python train.py --num_hidden_layers=12 --hidden_size=160 --n_experts=80 --experts_per_token=6 --d_expert=64 --d_shared_expert=0 --hidden_act="swiglu" --moe_layers=[2, 3, 4, 5, 6, 7, 8, 9, 10, 11] --router_score="sigmoid" --normalize_top_k=false --routed_scale=0.816 --balance_loss=0.00219 --balance_bias=true --router_cosine_scale=14.0 --n_groups=8 --groups_per_token=2 --init_std_router=0.017 --lr_router=0.00318 --vocab_size=5529 --norm="rmsnorm" --norm_eps=1e-06 --tie_word_embeddings="early" --optimizer="muon_variant" --learning_rate=0.0099 --beta1=0.95 --max_grad_norm=1.0 --batch_tokens=[131072, 262144, 393216] --max_seq_len=512 --train_tokens=808300000 --max_steps=3285 --dataset="wikipedia_en"
Below are experts of layer 3 (counted from 0) of a mixture-of-experts language model. Rows are named router (the router's row for the expert), gate (a neuron's input weights, with its number), up (a neuron's input weights, with its number), down (a neuron's output weights, with its number) and show model dimensions 0-159. Each number is 50 + 10 x the weight over its row's rms, rounded and kept within 0 to 99.
Before each expert's rows: a language model's description of what the expert responds to; "mostly gets" lists some tokens that are sent to it at least half of the time. This comes from a sample of Wikipedia text that the model never trained on.

# expert 23
Description: Colons after infobox field names, list dashes and line breaks in bullet lists, such as Children:, Position:, dashes under See also.
mostly gets: "-", ":", ");", "):", " ;", " †"
router:52 55 50 60 67 67 48 46 55 68 64 54 58 37 17 64 65 38 58 52 53 61 51 51 60 52 48 51 58 37 50 68 48 44 34 48 59 43 40 50 69 53 71 67 38 41 56 43 60 41 49 56 41 48 60 46 59 54 51 31 61 54 60 47 49 47 56 53 62 20 41 64 39 42 58 31 44 63 53 54 43 42 23 47 59 42 47 47 40 57 55 38 58 57 44 57 48 52 63 58 43 72 46 50 44 52 36 52 43 43 36 62 52 49 55 51 68 46 30 45 44 51 65 57 46 44 44 54 41 42 62 70 43 41 49 46 49 61 67 53 34 47 64 59 54 42 53 53 41 49 48 41 58 42 44 49 36 49 48 53
gate1:46 64 48 52 52 41 48 54 58 40 67 41 46 43 46 60 41 47 25 54 51 47 33 57 45 44 56 34 27 49 39 59 52 54 52 59 62 62 62 62 41 62 47 26 38 52 42 34 61 60 46 36 48 33 52 53 40 40 47 57 60 29 47 43 48 33 47 51 78 41 62 56 49 58 35 49 64 50 49 37 46 46 50 43 70 56 34 64 46 43 57 44 58 64 33 50 51 53 49 41 45 52 46 41 55 48 33 62 48 48 51 48 50 69 51 48 55 45 46 63 59 56 39 61 39 34 53 37 56 59 31 51 44 45 41 46 43 60 58 56 50 65 48 56 42 75 41 64 40 67 54 44 43 58 54 50 29 48 57 40
up1:45 47 55 48 45 49 47 34 43 59 63 50 54 54 38 63 53 52 41 48 48 66 42 53 58 62 59 32 41 49 37 47 49 42 82 34 44 73 50 65 67 43 50 49 36 57 65 49 49 53 33 68 56 38 35 43 51 54 42 56 50 41 60 63 40 47 46 43 33 56 40 72 40 48 49 48 27 47 67 72 39 47 42 53 42 58 36 44 54 57 51 68 48 57 42 53 38 44 49 51 46 49 55 68 57 42 55 44 67 59 67 39 66 52 47 42 64 39 19 51 53 58 56 54 64 40 53 70 49 51 55 57 50 41 27 53 41 57 51 49 40 46 41 50 45 52 46 39 62 50 47 58 35 49 58 53 42 47 49 47
down1:48 49 40 51 56 53 59 74 50 42 64 38 47 44 56 48 52 54 48 56 42 55 45 55 47 70 54 34 50 14 54 32 48 52 40 28 56 51 56 44 47 71 46 63 44 53 43 42 59 48 52 49 41 45 41 38 50 59 51 61 33 54 59 54 48 44 47 54 47 60 54 41 55 65 42 70 45 54 34 41 39 67 53 50 61 50 50 60 51 42 73 59 56 35 46 50 64 66 49 58 37 31 41 54 47 64 59 67 51 51 53 49 37 38 49 54 40 63 50 40 57 54 38 33 52 66 56 47 46 64 57 58 45 44 42 42 60 59 51 22 42 57 48 65 50 41 64 46 30 56 46 33 47 45 61 44 39 38 41 42

# expert 46
Description: Closing digits of years and long numbers, especially 0 and 9, e.g. 200-0, 198-4, 60,00-0, and coordinate decimals.
mostly gets: "″", " century", "9", "0", " metres", "8"
router:54 46 45 73 56 50 43 55 65 67 47 33 54 56 27 51 49 21 57 62 43 55 62 36 59 45 61 54 51 34 46 61 55 46 40 55 60 70 51 56 43 59 54 56 40 52 44 38 49 46 65 50 48 52 53 46 38 46 37 41 50 56 64 64 37 65 31 35 45 52 44 44 45 53 43 47 49 44 49 53 46 45 39 39 38 47 42 48 44 43 38 43 67 46 40 58 47 50 50 43 35 79 70 35 37 52 47 58 61 57 53 35 47 53 44 37 38 52 29 54 49 78 40 70 56 39 60 57 57 57 49 46 34 53 45 66 66 46 54 64 49 47 46 45 50 58 61 41 42 37 46 57 62 51 42 55 42 45 61 53
gate6:45 45 26 51 57 46 56 43 56 57 43 55 64 60 38 54 40 41 35 68 58 63 61 39 56 42 53 56 51 51 42 46 51 58 53 51 46 44 64 37 47 50 49 46 42 37 45 47 41 61 42 51 48 56 60 50 41 45 32 45 35 52 46 44 45 62 45 70 73 43 51 48 43 63 50 46 66 78 51 56 31 57 49 42 59 29 51 49 70 63 42 49 33 48 70 44 46 37 55 54 28 53 53 40 50 47 64 61 61 65 41 37 46 49 44 40 41 62 48 37 59 56 48 73 40 39 46 59 48 62 34 60 30 66 60 55 54 45 39 56 49 47 58 57 36 44 61 32 43 44 61 53 51 48 54 56 61 37 44 36
up6:42 53 48 47 51 57 56 56 35 59 51 50 44 40 48 60 71 56 54 49 57 66 58 57 43 51 41 47 72 46 46 37 46 47 25 28 41 46 38 50 32 59 40 38 34 55 61 48 53 59 50 60 64 39 33 66 40 43 32 53 38 45 57 49 44 35 60 61 53 53 43 57 52 38 24 48 41 32 49 39 51 52 63 41 42 51 66 37 59 41 39 43 51 60 52 36 44 52 36 60 46 52 59 36 69 37 56 51 50 55 49 58 46 37 66 52 51 56 60 42 64 45 41 64 41 36 54 42 46 35 42 41 70 31 50 68 49 57 52 65 57 41 40 54 52 52 51 44 56 58 59 41 50 27 42 53 56 50 64 49
down6:42 74 57 54 45 47 42 34 56 48 28 54 42 46 50 42 36 38 59 54 36 61 48 45 52 49 66 42 59 43 64 48 36 52 56 47 44 39 64 33 52 71 55 52 64 41 57 40 47 62 45 47 45 42 51 61 53 58 52 41 58 44 51 33 44 47 30 45 63 51 55 46 35 51 39 67 43 56 57 38 36 49 61 43 64 49 50 45 62 65 32 52 36 52 60 57 34 40 39 65 70 46 36 55 62 70 60 54 61 44 48 49 46 54 60 56 45 41 39 45 23 38 61 45 31 50 33 57 56 69 54 57 41 59 43 44 64 56 47 52 52 63 45 54 63 46 64 50 63 35 57 56 32 50 50 50 46 47 40 42

# expert 36
Description: Final pieces of place and family names such as -ville, -ford, -burg, -ley, -worth, as in Lewinsville, Farnsworth.
mostly gets: "ville", "ford", "berg", "burg", "ington", " Kong"
router:62 44 35 57 57 49 43 58 57 61 52 52 57 40 29 68 71 37 42 53 23 54 56 52 56 37 37 51 41 38 55 37 43 41 45 60 45 56 34 54 48 56 46 41 51 47 56 64 50 41 55 47 55 57 48 50 42 33 36 41 58 52 73 45 51 51 26 49 53 54 52 44 42 35 54 54 52 46 34 64 50 38 35 52 51 49 29 39 34 58 55 60 73 50 39 55 39 31 59 59 43 67 57 39 48 31 42 51 56 51 78 62 56 55 40 40 41 50 34 43 39 53 46 77 50 32 35 49 47 53 47 50 51 51 53 34 47 51 67 50 51 58 60 47 52 44 68 42 54 39 55 49 54 48 46 56 49 42 48 50
gate0:52 42 31 58 68 64 43 39 75 40 37 60 58 47 33 59 43 44 53 58 45 67 56 46 44 65 46 36 45 46 56 59 53 50 54 45 44 61 42 52 63 49 41 47 37 60 49 48 42 48 50 55 48 55 59 59 41 58 53 66 50 63 62 51 33 50 31 62 49 42 47 56 56 61 37 76 46 48 22 46 60 64 33 29 40 56 58 56 35 56 51 53 45 50 53 62 50 52 44 47 40 60 33 54 46 38 44 39 65 53 60 54 47 48 34 62 42 39 53 53 54 46 59 47 51 42 42 47 69 43 51 49 41 36 66 54 33 40 35 50 49 40 58 44 41 64 43 40 55 71 54 48 54 48 42 40 56 72 61 33
up0:52 44 59 46 51 51 42 38 25 51 52 48 47 59 56 37 36 45 46 36 54 55 39 41 48 46 51 66 53 44 46 45 49 57 43 41 41 36 53 58 54 61 46 66 49 55 48 47 63 62 67 59 48 66 44 47 47 39 57 46 40 38 59 53 56 31 42 50 31 46 64 48 65 49 46 33 53 49 50 42 54 52 64 49 53 65 38 26 32 83 30 57 45 57 45 55 52 49 52 32 41 49 45 50 41 53 43 59 39 37 55 50 50 58 58 52 39 46 53 43 70 53 17 53 50 51 47 48 45 40 55 48 50 59 54 36 38 38 68 66 46 59 51 58 46 64 26 47 61 51 52 68 62 52 65 43 67 50 51 62
down0:52 43 45 61 64 55 74 57 52 59 51 46 31 61 46 42 55 56 49 46 43 40 48 43 57 40 77 56 38 64 52 54 40 40 56 52 49 41 40 54 45 37 49 53 52 57 55 61 41 32 36 31 41 65 66 58 33 58 62 47 64 61 28 50 45 36 62 47 36 49 43 51 60 50 40 52 48 47 55 55 49 46 47 53 27 52 41 65 45 33 30 51 58 56 68 64 64 63 60 61 57 41 57 67 57 43 50 49 62 46 35 53 43 59 41 41 48 25 66 36 35 32 51 47 49 38 58 37 54 62 56 53 42 31 55 64 51 46 46 53 43 48 50 44 41 58 48 61 36 37 46 45 51 46 51 34 42 41 56 45

# expert 60
Description: Leading digits of years, scores and counts after a space or parenthesis, as in 2018, 2024, 185 days.
mostly gets: "1", "2", "½", "0", "É", "9"
router:48 62 52 46 57 71 50 74 53 52 60 35 75 49 31 57 42 37 58 59 32 59 84 44 52 53 41 62 68 42 41 61 42 56 57 63 58 43 57 52 41 66 51 44 37 49 45 55 44 38 59 49 55 45 33 64 33 48 50 47 66 49 44 67 50 70 42 45 46 30 60 47 59 36 45 62 63 42 40 51 54 45 41 55 47 46 50 42 49 60 60 42 56 52 62 64 41 42 53 51 48 69 67 55 54 58 51 40 30 44 51 53 43 65 49 48 45 53 60 40 44 62 45 48 57 54 38 29 61 42 48 60 44 53 36 52 59 53 64 58 55 50 59 49 55 40 45 45 52 39 58 52 73 50 47 52 34 48 62 54
gate0:60 46 45 43 35 59 53 49 67 50 43 58 44 36 40 46 60 49 38 34 56 62 53 52 45 34 56 54 53 40 56 64 49 32 59 61 49 57 46 52 54 32 42 56 41 48 47 47 50 50 65 46 73 66 56 58 60 59 48 43 41 41 50 24 66 53 56 26 51 45 30 26 58 56 56 42 43 54 41 38 49 54 42 51 50 38 46 36 32 55 52 56 46 51 53 41 48 51 56 65 42 58 66 61 43 38 58 54 58 38 46 55 43 44 60 38 61 64 51 59 68 65 46 55 49 61 47 61 48 52 37 57 60 50 46 48 49 47 29 28 53 53 54 78 36 54 54 64 63 41 51 42 66 37 61 59 59 58 34 47
up0:53 65 57 58 41 38 37 53 37 49 53 46 38 31 42 57 37 59 54 48 34 36 42 46 33 45 27 45 41 34 46 43 41 50 42 50 53 55 36 44 51 53 56 40 48 56 55 37 47 50 18 56 55 30 37 56 48 62 32 52 59 51 61 52 55 43 43 50 44 53 60 25 58 48 42 57 55 47 41 43 51 48 36 60 50 71 42 75 45 60 29 25 50 47 62 49 33 58 63 33 37 44 47 55 59 46 50 55 54 60 48 50 44 53 54 54 46 61 43 47 39 47 37 53 38 37 44 53 35 49 52 43 45 49 44 53 52 55 49 32 60 40 41 41 36 70 53 57 58 55 52 55 61 42 52 48 42 68 68 41
down0:46 36 60 52 48 57 33 45 57 65 65 37 58 45 40 55 48 54 38 57 58 51 53 34 58 60 39 57 58 71 48 46 35 51 81 42 40 62 49 58 58 48 48 72 48 54 65 46 55 33 55 40 68 54 47 33 42 41 53 54 35 51 68 42 56 58 58 39 53 58 64 58 47 40 49 57 54 47 38 48 66 49 59 58 36 43 54 45 58 43 57 39 44 56 48 36 49 35 61 54 45 49 43 34 40 39 31 68 67 43 43 52 40 54 65 56 50 35 42 42 54 49 57 54 40 59 37 24 29 36 52 30 51 47 43 49 52 49 51 42 40 51 50 35 51 54 46 52 37 58 56 42 44 68 57 50 38 44 38 64